From a checkpoint of a small mixture-of-experts model trained on Wikipedia.
Experts: 48 SwiGLU neurons an expert, 4 picks a token.
Below are experts of layer 3 (counted from 0) of a mixture-of-experts language model. Rows are named router (the router's row for the expert), gate (a neuron's input weights, with its number), up (a neuron's input weights, with its number), down (a neuron's output weights, with its number) and show model dimensions 0-223. Each number is 500 + 40 x the weight over its row's rms, rounded and kept within 0 to 999. Numbers have three digits each.
Before each expert's rows: a language model's description of what the expert responds to. This comes from a sample of Wikipedia text that the model never trained on.

# expert 24
Description: Single-letter pieces, mostly t, T, s, S, inside words or abbreviations, such as mir-t-azapine, spec-t-acularly, U-T-C, Dr.
router:437488589550502489509518525532540510554509436503455461495509515496577530536493535525475545478523574547452492498456397487479512500530512530472485577508473537590490522503545484542531559518523501570514504535504484491526543499500497510487487413444545497499484466483461487518482477535478513643514458565465551567435482466515610538543425502467436510457470457475575552467416488518508477474503459500521508528516466434473512533508488455492501569470562503481522492513517493491514426504488472512498471546469487508461560529488515599497539501423438439477490541500495451574516519507576591525505515433501454536432494464529502489570512548513435512468493590521543464468441512529453446463477
gate0:501436521483494468476474526510503502517464471549474502493531558453599580497473472495524527491573623473512516529474506461535493498503523486494523406494500523486483488528523515504521481478518519557504484536472488446506422449436570573527474419528503525500582455442420529495554470529438550546458462506496475545428513507462544510482497506494450482496511440531515539468458514500456467483494451508477470505555503502537553539521520537502572576492540449431480504520554494502544532527603503502559522435417440525479483423530465518468454531542512490428524533553437505490530516483489522513532539418603523539509480459503505445603438472468500469529491550581527525454564492546470451521560
up0:472602519493486535484396460492551502457563446374544585539446459477433530511519488522471416567494430507536478485502437506485515528475479548484474483551501482527473482521502528481380468508460502580499481452534445546537541507542459505515520495485559461508412462434490602523470524475541500525521552547553490471498495562447445495484464495558564476466520494533468497478527446459554494565469577568457482506446470469437427439494510469519498446513507526497579435550478482467437507524454529518459458466614493497512517490467560541511506437522506551474456472535495499494506475431437468506485493478492488485553511475492526494473502477474508567442499497547517453518484495514477507514467
down0:567539526455480485529490540507522441531488532475526465441494429441512493570508508539514526490445450446492485489530537502532466471611536468488492551454468473554434511484512579459436418544500554531554450513499462461459510558425479536424471488481542498496548455459480539536499479531458500504510425428440492519433506467559492531531491545476442502505425508515563475537430500533539546531520529472455536490570455501516468471535475485483543558446515528482515521541426526505494536525520516573523459440463561460541433537515565434555499504438522465549447483475454485531571515504465538511567452534519511523556578504521477479550536444524500543531492570525528420429535517532477459519451
gate1:507444499533536448520493541506473538560553427494563513484507488527521534524415476534507529575490526440426491460482437566590522521523501493454503549517474545543514488551472546581554529530479524568492473535448494539505409476484497531495588419463479507455469542457496441474468522560574521547502489486488582472494487506487556447510494491419481513513463560527444445473454518506461502473485469422468536455520396508533454522495580446486557583462583468441552488505515486487511507457494450550481477512530457528474459438522537547487434476455531472466531470467558487478511525484473511484505517489528436560502554490460447542474473441482528571508559575453501488457478451480493474543463
up1:554473524508521415501491522461473480545561428463566442453433501523526508533489513506544598530488426507413446556446493522554556440555533537472461491520515505484519525540471500530537539539449501531489474571512497519487451516522561519422551556486512460547446513503502479523467479530495537488535453485449520491482470486443541455524541506452466480499463545551435474499465553539453475498505415434501511472498485519548481480501497449518585457418609487432532512535472488511514481463453423555527478508500482533477419501458499555471495487429480461441467477441511448449564550572520515501506485450537494527553575476436485525461454534450451498468608483494497484459512478517538440446479
down1:534455531502503466506470503438544532501492502537531539473537507537538442477506444476467479427527493461495550486491545477517430564456483442506412520457494462492514464575477490529546496490471499509553500518497538497479457533432534482482487456531463499550555479551469533537525575527587525512597435510480518501539521529520473524513488468476464535451469510500538512440531576433486416559449536376505421487590493490466541517518526491495468557476482541547411490584539492407498498417530545517559504444476449568514464477450483539497422557486455518445526460549446514542505529443453491531521460502528493518524564510512484528436481468491444548485453489522512462503505554547462554526427
gate2:483488512499470520492564434508447539493514554507493485492496411482578495469559540475487499459526506536550391483494451416523588489479482470494459462478493547480540534507483489508548495456412525451477489507500571464482431563568511457525430495479534462502512508473466472494505511502458520511490510530500512509497543521545520485545549532440517521487477546542559507524526500458446530392452482492529561521438493475518550555503459578540570509483547483538583489504453439421479478457530473541561505476540518506553458532555522476475471497491490446503575462457499496462555432446498476473535512557529541469403508497556441446531493449492478461507423555571479426455434459522500498552589
up2:424532500502528461460508508488485541508455503471470497522465482422530434529518454481435506568565443518490483570484478586535531456491504486518511398478462499459448504475484521476477536585489496506472485567490456439491429528520538443545475481512479482461450503560477504492536467392414507550559466456534502541544537488530488584475475584445471465461511492559578531543532538542498503571555497546571485492530477482573526551572528581483460549563590436473519599508521506540465485501484509455480556484489438543556487491513516437496517582529428551456534494499441495444499510524462499482537463437471431428490502481484516488511495559501518509497484449501482538526471483474515496490490
down2:449520523525540479449524425400438485475490539509547521484430575494536476556453617500596476484541534572466539572509506497546525493558431563509479572554458517475521527553476483538465482402469511530514547488494477502468498489463489465548506513530450542490555500511497507497504521611487504532469498501527552476546497508513508438564494529507527425430505498568445470511503419452511448517513494420454493468459475498470497541524560542512515495535533442423497514535550455589485504542510445492504543529439453489505522495480560568497511560493515527480579482444530452475472481474557559562478407495504521436492439498514513493527445479550521499507488494507572459525537451539488492471463
gate3:492452524550430493544501530456481503514501464438507486510549540465454472482510514510513505544507482490509486499369472386537474484466542500474500469471522457476512433468537515576522554457484525537500468518490459575525514508508550611512485453438460485538460442483504429513535555504496497502521540450442553484518457483458534445564493474486471560494500480505459518445503514478457530409542477536479394477531529475408499545534490475457587511486566498542483485502554462491531496550473582475511496523502541519501540478515569504432419533519532535515445494505538421525459579546516517539505468400488578541522488526514456484542467471544479511482483549403525507488496482432430436523486
up3:481475521475574479456524489503491579457612482490442523473444512495557490475552491424431428548489482457449494543494459503582515525505460516506506457547509549500526458518501502460513429563552572433501524492531505429506535516510463509597472533538517491484483461554554519453521497497519472477537474459502474530511384540502513537525527476485473432528527474483567562484481498463466453507537467485474538532459566539580449470511458524425461456513457502496469525521484480491526510487529575545534531527492520448570523515464472460466532472518460490498509535564490470479482492409519446482464519569542489457515484464487535466470495490346495442512476446577497476575526571503478516433564
down3:522501513534494500550455589525505523520531419504418414475561457524484478555508463520464492526481506491501536511507540534496514501484543459550566481567491456570513447592443527482498472587472438416470473585481494524543447444446456518476411469469514501506489502481465513532461532508502495443522518516466456515537552555503504465590513502552503519511476497529519474461436427554488494522603500453524498442508532478507436500509432558444444522461535500498502526477485518493501480488406602481532551496541521524501548509447499530556505486511557480408381479495514541485519489446482499586541456513505489449468428437500535505483468441544442488487476466501515471533497497470502569441476
gate4:492407507487522468538548430506506517554483518540470523391474498502459517501440484503515537499499567526501476484439535497461530546500504448505599582490484472551562540469496594487564524553582479490511542505484525495456502412534476535560547489423601454516468456410478459554476515504491537515478459441531442523477495571555496430479494466498479527428492541476507435516551530497514471438485496576481469534479556549540509510496426504505570495490439476526446491508482493486539518492565420463521522470421472480526474515489455527533495512471525520497520491471489465531513533474546550519549593517416543536503472480496425444514453496499538488478499538485526456412465472574529548453494
up4:509538479523490522449517587562454518510540524522462524570550485559486438448533512488459505502498510508498485437530438536524491485555464470484419505496470492534440495456538486517573499518464558498442543475483567497515474584507479485514502517545416444428522496557534451438496491482489486512596512514433524497577481516509553444529481515503511541542461529501545514481523498504527522514508497542599558442465463485564509490519493551477482505456428572499467511460522469503461416540478519485532552572586563516500512592503554505515413486506540472529520434493444518486507428418578380515458462555506512548467492532565505519481490549477517487465578505501498540548492464480439472537533
down4:450516512497468503470485482546446527523482582463543478492576478501539479486555462528515549453501446535447477603545491478520446436535525515494446554608487544432419489559486510533511537456544561515478555528452541438468470517481459533513559542464527449516536477458498444518420478577474535493583487469470533561490596538412507485515445475525497478518435511479482492491450571466486513492550470501515500471458505494560440496522526489433481505527464481470553524430449530475471521512512489559446531572517456587582566493547538522503541499494423471504471542522445510518516521489485474543552541470441504499442503531508474519516478534434517523585493450519445496532505513514538416532543
gate5:493541490551489528478511530561484478523545500498518471410553553518448575544453492530513555468492494537467503434401413577472459452524538475546468476435500515514438541556412523588474474508475533534558455524445486479512518534473490478507461456491472489487526527489528472507453517474417491593465516516460450498484481528456507506461445480520533534483534487453531532480562519481433471490548467474542445475520425479509461494455474529528434491469496489507541493447483464420499506452553610531486513529502434556490484497475480583530400487443448518506448570477517497502525454449536558467507424513444447484495495560498499482598463502553497536495481527498573515556555500500517492585475
up5:523557447439511449586542518445554510531467486487419466491480574508477432446530474491488490446526551505480517524569517504447479480481519509464520527500516474482528403443524523463495554499513473475436524485489532529594473502500538510478513558492522491559445545529559528525487472491530513510486476422530581574601526509545473534497534565474496502522468465575495435528499509476487517576509562505473442464511435409384468506558520445536488567462515545510467456495498440534477468513465467507445491559490487430569507515471581431489454515587547504482473506477463511505515531438442470533513478482475576502475494516447484519459472485484528493431449498505504548514481479450510583429456
down5:483513522438508515559407463506467449504501531497530582416499552473494469447464451519513522499527483496481496509539457518524472540505491540517498463434404524573526498496559532470541564487573462530468419464471460495571496474544473462583483493502522506533482530483478504539520468549432496564459559482519512583444470511537476547494490489516474594466566483505508467494502451578504542487508453554538462504476591450526454505476514512525426572510429591562553517461478491498518469498468493517403495538525556464532499496549553481523471505526456559481549537483453528524469521495557517465534397418506508479497534473505441466512475513485565479484467579576552537523519529483494432563505
gate6:468533546511500522495462515591507503568476535525482552536592480475468430491529511527497490439404544472520582512516541546523513541510506394456516504544558522556425511463462475440507499479527556533527467529401492505499513504455525477457425509442512490525511477484495423577422555546498461516497529472485513529489509525501556477576553467488450540579465446486476526502517423501513480490500525506468518568438495458428527552487403537489565486496581477432462445522472507466519521458515519562498478484485492432578524512462580526464524452513402496558461497503451535518491511510503483492470456496555443506483531496510423480537515468480497448505455544511522518445454534574473458552531
up6:439593520510561551480564521510511534486499540555513536455505499464497497542571503511507479519482496456490518500554503519532508467534498535468525492518576525492513464571480525466441501447450507456430468546543500527503532457535485456530472564560488548466541436496450554555451481473415476494543482453569493533555392524511546424440447472530457496514549549497521471559422469556462580470424517482548508542433528456569454448523497492512512509445482447581463504491461475480518484553480499466441508515507469517549544497420564501483451444497455580510474549518461536495497492410545513566522488549525456486493516541461499570517461575491443547525499505537575458482465520526548498453471
down6:462499476457515544496467509533577556410464511488530511496536563525531445555544560488463550449471493489508539502518447534495431487511520490473445483531477490495447472478486480512481496457496557502462460574386506470465461492475497474457517507370455488502415498543504494509496516506506498518488531548458571501452452515481477516533465432444486507503495512434530481495520575451506494548444464525481467533529438526514493463443436541510554484532467488560452477470479518493482501518493485575420456537549465456513596477482366496464489481481606440506465513547495476488472599496591440543493476457456543485478514444561542552521526557510507548585494522517466530527504520517505562453519
gate7:521474480531552488504444506565546586510505451474439491513490488505474512549501557536510539531467496507484428502584498501517476548409499514506526503436489525479470544493472439503511424512472450560440511490502552555498465462456475432489521552536510546457574451567543468442504456581581547538449490498482472497493543507498463465516506489433536484447500551466542483513433469522539477441464472518519588428472535573532483509477532511519515528534476503509510476520552589470504472406537405462482515534519466480545487520470409499527479511539516421483479454511492518479500540539488482483554495571552495520546508536530460465546551479538499510604443512556518512524431419425456563555538
up7:468537441469487506519519559480569474475511516585509547550558458511525458511462434465522435472529501545524491456381535473497528529595502524424495523496482497527507434534513572514540553482501549479532524501464526504509521516464511413502533449514526465569459524518526481532563481490489511555508493529549481516589500435439510510489573463532512542493469501482527514536452545410596543488577502525526512552505431452493488537533444542430532539469514416480457559500506429519504447513535515492481476552455570529490503407473511550461538499487416478548561468486450416443522438432554514499491446480491540468470542503526428478511491463497571510462522489499517518488470530568494478476539
down7:465587573463532526525484468500413450519509570543525504561455542510399504451599566527503513513480535536613550469535480450482544515432506518505514462450501524520524492533461535551510510571499577495558518497463539599465489540437572482525536529529507509480553499514496473503417499531522510457500538410538564515534515523522484544536549530494493488499595543448478477493601440502477523499464448501487455519543425508496544527527483511408461488544491536555536461471527546509525487516479435443526519412545492508484539487568500486510449523575527523528528505484547567508516506479490478490503513554528526516516512471440556430602533491483477477518530471506520490498473506474513451492573
gate8:557514483437469479501442521471445496569541529484489458489489439480447535411553528538491523502547491482505503538517454475483490425459543427532453481506494511489579462563434424497493484439545536445483508428497446440511503497575475542518505503536529529448526481507523489482510462423478579484511512502449509459483494508461520539510459506591482476522515514523496453479559493603518500514568512533546431478502494562557502476507513496460417484449511507489539520574474481580500475513527527560425438444497515539429553441519505492492495487459500485405569527485514618565469445465492473521529543512574511509524444505477569510453457559501497482550487596481534489508585532500517471463509
up8:481501500573498529464460447523575471464539542556493444570399591493495479446530468549515509452497477446563422425456480546485484454447565485513526515535541508512447523587478476542472505472550491427536442505516483567525535564436491450493428579491508461517553518506466457548448507581539511473468480443510536458514511490520521434490515487509526501493488494547524544507437479525510521483558558510511565495486484447510469494417507572473456502479489505566493464430523501554456520477461493586413531472524401523528494547532498522471452523474444493500509497577485548482454537484470508545526508469533450410501489518591532543492528469490568481474485478489468468470552470458438539486508
down8:501500455405521473526510420441513485488459549545474496522456574455463542570489522477536517529502510516456465455524603529529522465490508476497457484497453538461512466567497487426432475464471422405486513474535539506489479505458565523497517496550530424480585469511550462490481481574514523566479509496493513481466426472525523504553493530440487557455510487490492451463490561448566454438494525484523495508515482507421421553486501522524529545404529502479511449488554472552516477556549521552528463475486483585471506503448512455497531475582490522494490509581604497478453488475497521512504541484469530487517556423537445570432512498549486470554498436512533485528457545494500538434597
gate9:505510481475441517556492502562454441502508416471493460459434526474518523495478464517466498545460481553542433521502427525467482487460554507504547508549491459524394452515477504445537473526452476535448500497528505527514495433482470477492551473456501513471536472517482462508546481487454467468508489500578559504427565544507473485529440416488508631510551419433476557529498488530526485540538491519463531473500493495505427473468543580374466559453495561519497551506503546481434429493457449482464546499501517493411479504473510480509506457433487501448485510566523511508510602497471506489505545487539453540484448500544516518527511525431499526518532461467452447436470549415521580458437
up9:549528515509541482438495546484588475563536481491522609475520451488536502465513538543487455477544455485511512557543618490391582578513532497424535476499525533521523510512502501519471459521500552477542494499463493498476441448404463466553450485493571507521488472408499539499492581533547519533536470526501485521536462490495525445523515501553456500474567505500535533517555549524545478522470485470508509482470536405475485441508534523543569482513510504481561430479510453517480436436497472491556448496547486416554542511490441518485513495485549468563499492481525490500502415541528546466527507469502534505551591585498573511464396523542504533485495525485451521515462502563560488549540
down9:507517437472478534498472462490541484480606538494529573416534463491479476534472454451505500481526548450539558510440534536495476555472485428454517575574503475539526537507511449489512549443469452487453517425453488495528410482554546446450450519541487517504477509507477513446543552427450437429446547529493494580476454490457464502524465493467503455446534502590458487486570547417517419511482456478528462530541576505449474437434503491493511509454514561464503476491481420522496488483516557491447501576486509571545455484517464497533511543468506469480519444475448448450494515540507488439538514438516530504480465438492523441547465532504489527485567582493483559555543542525505446484490
gate10:484510525507549481485488510474485470557447429564483539498511582487435535456474481561491577473534464566525482562378501430502541463504524515504474453572482516525536518472540439504507513493502505454513539552539533527537469552505555480497513517525466502577496530438466503550487534535559568437536443494466565546501509537481584506602446462503443542431474452581480471494532511463492552533472477495522446413566488508457515557518526503464598480468504507510517463532556466517506507546506533571486541581457542523494494496533487544508431499519526493488565485492424492563471458523489539451497538468511583515431535459427513485462504508487492487458464482497524506477527430457533444449578
up10:544492500438478526545542477493474501553480542497457430496526510451426539527523496375519542476557548507489496484488455517497583552504553489587524514506513475462472512561555483406460500465508492483489478553436483544553500435536485533490550536535511444514501557461554482444539559491509500469458505450480468581492521485543425531488508509560517514571518477517522581460564485483429519487450492446485552506548484433495540528545541497517442559521473430482533455495598481560486510525512551504488552560525419493490501471545466521523530412482558535479515536529473451456475476496494480503480517506520508485504510464505533589509538495405481417551505519565593474588562522482519526496502
down10:514609504498472470569523440536526505499475534522486426507515462543498473463458538504529488520548515452472439464578495418491469528511582503453568425436482541455489463472481534493455428425474464538567608542556458464522524504475512463507518428474525557512452527527501504510449511520488499450570458495506519500538511512578467499468493540502459447458466497566487599491434511503543447466420473578484488472506492557475435560484488531481435528482442450451536484556530494516480519510491520471524528555460521504456544492518534470562465527460523495460488544526494540467502442545590509495491543481523513458456459480467585445525526546500437548525474473476509421556454538481473448454448
gate11:459471525452488533503505483491483555509478491468535552509526523536578581409516580538467594411467487522522530548485570471505567458487508508503523550531472495559469438472563500546480468543513524505487445471495513518531520507479525558478519511466502530479456464465492511525504591570558494441542451525438483493428518560482526465447484552511505456514548555449519507484507539509563561508548404395507515519473510559467520465471563463543481496489506499485477446500488520505481531461532532560464490524567557487428568462440502505529470409589495475561495521475468572558448441474553558491417542445518505531537592517497551485504448530546525503515525503552507497491451516521543520453501
up11:516500498489535496492550496491480568489463458530549525512480488586461531537548531534540469463482494541468554499470457543536417540508466503429566483458460546499448511460494527492422449458452522501559533529454496498500475486525500562520526475584441519472516514547591554534473528453491532514513487533485478540493411440559524473467551418528485540477458561490461504544485455569520462486548451550491524481417507543596460467469559500473447519490550529517464509493551406472515530568618556498480459497447509498465527481511551571547466513536520516504460512596541484472539497447464491464553476590550553512517461485532548500484523500531535503557541510471540474517572501498432524545559
down11:394493454459476443458479514408486456544458473463479427467482490536446425580456561478474444516515560527544564545525489541495480475543496443499551473552496476438541507482464540471435527446420529496521499484467500464547436487491458518503422451489447450573524463459526585493531510553462491536519494471496531477538518465494486522463494504469521511509415524487581506502488526525450501547524564513542581488438522562534472465478534592550527476557500537461495469452503410549459586471473512507458523512472539561434464479467503476482482578537605515484506474527470491501540552487506507492546523549524532507538498539491506526491482481557458459452528499402465480454518469543469503479558
gate12:417594488532503479492525483508470487498454484450565476518433502499513477485531493525477491496493534472580569471497524541459501436484597473487585571496548508466532488443557459507447476538556447435507465506535540550475494604462505470531469482494494515459559454430502475558503474522413539528484482499473534526481515479495515516457468503458423524509531554570471502491461480555517487599560530550486396504515443461515475526499490457503465550443545461508477517563517544527555407500506493451506442515489511442565476478478501523506476494496437518494433446550431476542543551472552537511478475436492514502550489448538477442534523567509530495461562454431519446531498461428471467457553
up12:556471498529493530543546504485541441528485455586471486481497504498590444542498522527537519473593506513460519517513517453597474528446449518502490483548435474553459477516523502481530535527551493515471535549434502419546536460555462520454518505505490483581503503443499596488495541493485485548452425546520523451521491518542479498555506503496522494577538502467527481564486494514510541451448532485471567461537536501563534581528516505483514439461510476494488523464518478460468518494541526517494466464598467505435510514572462554445548467552462535367497537508444530508495479489550514448501595519500442560494556482493461520506522454504564489484513555467464599443546431453554527555548
down12:524528545515459580492439502502480383520489477481594510506466553551498484590518530455483511537490463529458432577481581527508438545515480535491544468529524428443474463515514475380503510546595510537474575547515571567499521450507535556500494521484481466515522541501530527499470473493540510562483421588471513483493539526440476558518495487519533502496404521540540457495503465436501538453485500499537501531503442504505445500493510454491494491469436477472526478497546550455495530450483492453506524498524490521506442488475615430535497517442504411436534496569544502506555498417524486508526427554556510515554503515521468495477561490502567506472531437516448483519458539498521517491564
gate13:478480482493568533469517485417466515468460444508558521494544470482416549537543488516495517464530471471503478549539429523515481475502457409471540538495465472401470566448545493457476485460521510477511514467509566496493486470514440548554431466552501519520491517376538417526554544442469483490517573475483480477487533488470542505485504507548452547499516513512516483443555462481474524494467487470481528552485486543480485583483534443446578478556465358549518486487464414588527481548474519544431520559469458465495504460474496496477502500442558447506535552471472444528572511552552544443508464482493537495448557457529458505464481570474542492547441563497523465493471509521473513481549
up13:431541523507471398490490542535474544491544549541542529513514528603554457462508555491480514531494511503456434497497484472547433539481537512518528515449453514443556488514496465546480490488470502521559539479436583468561510488398562528454541575543528497446574480490549604509517509512536538480478502472501532510539449427485471521544497524511499465527478514477558508513600486451471509590487534512549488490531509500525434553499504524511552539500508543440460523464600449490551476510522515513467446466539538500557453520452467510592540533530496563566519459450532470473432442562469433523560522483505515477496521499490478503560540517462561445469430528567491520497519464532503568549525
down13:527503497542496505471446434606457525567455519494457520534522547478495523467581534558512518418532494483521395508491477454544486566519508505574547506490507496435400466512577544491528529559388531526474479481508546458463425537487526462468496562475487552500528498529423523542518475506492583455566508573519505497498474482516538495518455549557498460481447486545477492440425488503516554509505568502558527527483460505499549511525517509560469569531522473488497530544582584495523458433556471515468453484515536487542422485506497488491517507478491517498485516525456432512530494531511532527505527447553534581478568406454436431537477500558545532437482475471520558495498532519509529486537
gate14:502431506494503503543560503541461507537476475460513514481525498572551513498478448531466521530533520454448518472492516571522447472446486449539591472481418511479552494501526481529531528505438462554477529535481481497524462443514467453475527442439488441495472582551507508517475545435474478517462577459465419466461466441469486484529470516511534543525451489490513454508507579490466473520513463486465580499545562430550452503533499481487515518492473470423505524457500506474505471434520523482462510545422455501420550482511499507583564526478459438420489502502553392567553477595447482496562489482467486545498435586411499523531468475464485520494567400496531474474509493487450530536554
up14:475479513464466437502450497542503533454564523539508538481496499470534482512494482568520514438557517511407503474461524503524537519445502522457520485467489521502544502462468483466493474440551559494536502506529489441496522498556540466498460570497546453570520444535511468482486560555529494494413534538519528587492490476506489553463470498479468407577400434478400494538373531514488415491495482519478509575485443538515538565502513570528495534494479488493519431487529524495433445531495536495534532461519587424499469435436517526455462465535509460529517521545448465460501536459471504485545432491478550538451493435543518450525505454471513553471466505496445493473569475527480556463607
down14:528537456486525488461476526481537459502510489511445510488422539592460410529452530502493486502525519509514404490486521496410535471499510519488467475550468566441482516476565428490538548522468466449488507475520502565505587483463529511469513581488487426546444513536575472511462575532446503513526556584497588518488454490543497542516489501461484473533495569484483514500445596457489499509472538472489476496506432479528476473501518526506455509580526474518448566412541521595497500462541452540474518479544507426523435520496587495543508510556513559471592454550444557519475469481496535489484445481494555502533536464487459411575490505528488480518472486471513452508519478465476610494496
gate15:508527495514602522445475503464502507470514531522463551508449502474479497499470516504468528467506481535505465475480473411487563550495505468461530545505437492542575452389486433512633473479484522466500521420550555499541538480529539489483476475488593417559498486491461498487507491493554470497568471492471513563478484562494460478579434490470456479548531543489507483501431498429549493507431410574480549494542565467463585540445514567507585455448490509517521482456484485459488468535475465505487543459525493549523453515469495527439481453510476526512529509478524463524444492483503498385532537544411502479478550446479471453502562541518478441490447475516511441470520495511499450479573
up15:498509478490454514487485453517556446534479507515483479509456440530539462608582422486496508506525517481525517526537489519484465437470464519495496545414601436491471559549417454522456499425528451528492501549474439515470464544525402457474512561555435526505494486558496523499445526534448529464470422521546530452530489502464417542482516504497480521456545459507494519543522525547463470491570589482497500441492498541438429430517597463537410535476451520476478549493499503507464549449500517444521447528463517530507506502438542513492537494501516522487440509507566504566579519527441496564469474480490506509568458464493515547466483510475476525472499504460621559517528475516493515493429
down15:477611441481475434482398412560507511475533488516489524463495420526501484467585514534504555584509508501494454546448486580530485576499477464499530495524525540423513537593547527476509476518528458484512490523455521519514497486537502538518504515516442569490470489461524597473531531530534470472480513436571490401557521512466423452552575526569443531471476450497560572493517505543502512515494435533447507546491579530506487506475549523537457478502453444443482508446500503436520458536491550463461521450497533519525465471474498525556475565594434498414492493497546493537507529554472467514489518462432517576558488532520535523466491556489535454439489505525462490500482516505486531469516
gate16:541475476446451480485513527482534605506449457487451507507519403483576471433566501579539519514473553547499528456527529484511491504447523481485542469499486504484508520561572500466473444500562429473458486482525480409532490538506485481459513481455490525502583521484519513492532541568380520553496512491411577554454584517596503558480486481483479492482494501526487470498439498505483524464548527514424524454524496499570496543499484501471487603515474466529463463499512462520460516473536481425512468537575454454454535537496493513489552489452449501508551523566467465524540594488473504458461564436511541504491509582522465526546499463437550487487455545478521399498474460536511500463560
up16:503493545481488541497510469455442443526481478542507453502477548574452527539423492448450499475568416480519528470531519516467525517540465447525460439498508521481562478534461460461536532499480599553569552505573485519462447487450526535515444483486537478485406451481506418555466427547507478453449483509555525467488535451483482522520526508568503560445550442451499490451537524467463473523454463549485461538518538458412535442518493530513503425474549542476468558539489507493531528537473445533533491496410507440522498542519527469466443510466532454470465491461525525469510522478493593528524431580502486529520522445538507515554558563515480539564512448504433561502538580513442439507530
down16:499496517433528536447420485563514528464512424508550442506519525501541502610540540499499543486493469490539484463551561501476512489488468466527421513485476477434513511514449496463452514449475451526398482506471509537554453439519505477532455457514474517540481430577463471488499470456537500547522580425471499420547582494485517508498557469516494538454554570511526438537452519509541498504467504485480471443515518498456502429554529482514452506510489546466578522523496442567524572547566597498449451494486510442500520543495449459462540494441569518551595516468496534412506524545490577462503458513491544481555520460473531507605519472434475515490539511517498516501539504483467493564460
gate17:452500478462530507456400579521576577516576443435484539486456516462544536486500510558515516407431562535514542415482471550492510541475522601529459484529451482558493544498539510484526511422537485563474505474566540509502481490459446463477471473498444484482492523477431544549486459550550508556570477483468528541474571542559495521481474502527441519492486521528511473491427536436517517537551458518483482423554478485506521550504514507515508506459583455505533431530500517519513464505480444524570555486564512492471534504532433504478495530487498525526590516534451437531488544555463448413507523469520475494418527517529510479606528496491526507560518523486480452457473435477507508515582
up17:543503518507397475459490517510516477457441579515499488518521531593440492584472492429511506457484417534500501504568527516450506481486486532504566539493574535496510507504519472488500458442493568527459507438492420489520535544450539502465575531538498580520496598534491496546513514558495517510472512454501468511520529442565539512545500470559557509527449479415506461528522479497511454545503492496518532567455507511518468485442492426534508478540503559502489495486481470501450563526498479484436468443391465476570495473515442536563524527465474496450513489498511510528502528513519547544484425495538514464553448531497451519477517470546605522461457414552462505573536574575551463562439
down17:434484413494459554518477491490456499472456544475502520486515420533471556497554493486493536557497462447540518625526505512585538489528445449459530515502540469537514480489460549447470536457514508508432569461511497477512436481470526521505519401497512420519521474548449510508373497496505504423521537506514446432522497518509539480518474511452463391427472553361513515436595530446467477518479454491543542477453485478480502484445507466497519551507527425500517526493484513533537518503470514441480566524475493506515514552513479469495468460517504452512490536430468493569407421442507519525540504484509514500449551518452486465478425483437511535495533499456490488511548449494544527536528
gate18:474441624486486441498442521502460480504569506496463529512440477484558529526507485514542469426480544501526519564449493558474481509423490547547632541472466461534514502479443538582467524536463541536417523490555496503513509454501591558474512456484481468512569480474496527507452551495467507542481512572504512508512467524493545540481440484548460448506478477577497509475503522511475461535513448517535534490468497475487464569473474437475542480488463504453500478530526435576482430501522519514504541424493514459489518411475531609483464522509481450554537512519421526440453521472525489466526500512449463476516518509509528439548399500480474542499562570449504500541565526473555451413498
up18:466489430513529502524465515548497484507522469531555475515534515517535502592530519483463539534506510547499548472489480479594548464499520494515545522566472561483492457499450543435528509491538464539416499542473546509554495540468454449466489534480460529576485542605566447512483516503538470474428508448424489492489559482498472466539544521439513531523490503443439470549476491441397494476551489444500454503509518489572526576514510518406471494479480475495462559492476548461502490507455481468592502573571521471479490539514496414525488526494474567446478493522566412479492481532435509439490495505535517551513484479553459587575479546494519447497505482551491465556512432398526495526570
down18:485518495510474495452479529484505541481482478569533498511482473511493482479500491484520493442482512552519473521488467443465487434550462460519502508476485561472554542488516492430530519535408528470571573516521459524443516558522536447484526446479583539530539503532539466499462520484480484488491499546464563443559485501491530553501541520531509505518477515463451415549493523468492515485491504511488528517403505467500502408570458554555456493438525517455465510528566441482502578457424557394510482432514509524586518465463575490471557461477538569492517541536621559513578470485573499581491460470461532480556566496544527534462426518513515483515514499498413551481493540571456502450556
gate19:522463514518529462507519465504482512450497437571507470529557478469415498493453523483504472433532523601482500510579499499581491502518483463511480484506551542521536571463488440518518530491448554493508428525537530563522579528558519488544472412480575522527516400477477516555473459510527485540484447491534460544494488567473515434554503511580465565521533479498484486496439491477584458511461483515502510551456551488428464548548473506517552455411517468594536507493458557442446502481542542562498507449480552486436478500472465575500555497426454500506485536421532547406488465451443496492545517493494502529458502486461488493490432519530440508452519532524491463438510546563486508451461
up19:464561495536484534413515496470475456526493534489546516530499517478450467441494508491418542497547460520462448459510438473479536535617515434430445540514522456450488426484504500516596500519470577456463527490518505549489508532545523493500473430554473444524463461457467519507522433522516507548521419486457524538524556458505467436500539481498495543494525460552496457507504547512514543487459565438522476540442359498491511581544493492508555404510504498549533470505471418446510526523465456601486475502495528507467488525523479430429495501499496512516510489482506554529531447506502570509479556537487534488498564458472540559427552471513470461424530507522440507456455559522528503566461
down19:512510465494474521438555525542550563464494487469520559501509459512446503506558537572515424559524526487561469529502447514540437449512464485530450516581467486515522590467516553492532581598486514570509530445438533427533517552502500525503558463481542452507565446468470499539521509497449401360487476487518512499466459590478519559497493506477508537522495513463580525472493445525558486536448558443532530506479463514520537532507459525504532531509478546526535536494503477519546551470506423499533510484507544522537517552528556516553548548501511544487384475458465565480537503484491520562520548420515466506488568507533458539423529484503530514495527489506439518576514561451514485480489
gate20:479576547500533463446531487428433498561493456461538471546556546502509565601436423529545536590470504541475507484457467510479510430535470555423480524490456493475450482436461494512569503550445481488576559474493522581475495495541502606519474452506511533507509431483517463493440548488551601569496550510497509531513537471482517515546532485534425476573460505518528523523477456477486446440507500533471451507519491564431526538463516481519475544492529481505510492432551541467495442476509562501508513519497482515487479483549512554440409489473502556450543500527507400582490423439564542466527449460449488512489487531575432484542500478482508513512489494475480504517483513497536475488446
up20:499539513484495475523446509484563566488495498462448506509488556478423554484539566465489420464467494584467520485535517571475484518491471448549524438484540535473520508502467526524462543549591593491462510553488535489482470491504524506536483521463462455399528561482511504535548513499484522451527482512503507509532492442570415491465515490513555522511546459468472515444497524576511488466537564493466490501450482552566503476522506545568493544464486422486453429520432466462475540548534473529419453441418487515498620527488544479572450470516552562474463475470527496420494536508496452566528501594512534487559549482419493506515492476513502536501544495468495440561517489591534480549489
down20:478444467485481544481434516495487539523487463396483490452477578517530527560518442572509512511492468430540426516574449473468517466503522506452524488463505578524473515575498566509527532589470435469512488507505549482459530536490525414556429545494462539453475503516556485472534529465527502536420512558498478458489405469531492475504484467540464489489526449487568510564476497469488541514528497511551528466521519457514508565443486567494427523490489531546489481496449531516476427514451491529446511491496486478439525497475620509500421540455351516449513561508500527514397523517554478532474469544515448477484464477460519495571475495498461485541534473590529491519454503478517457525524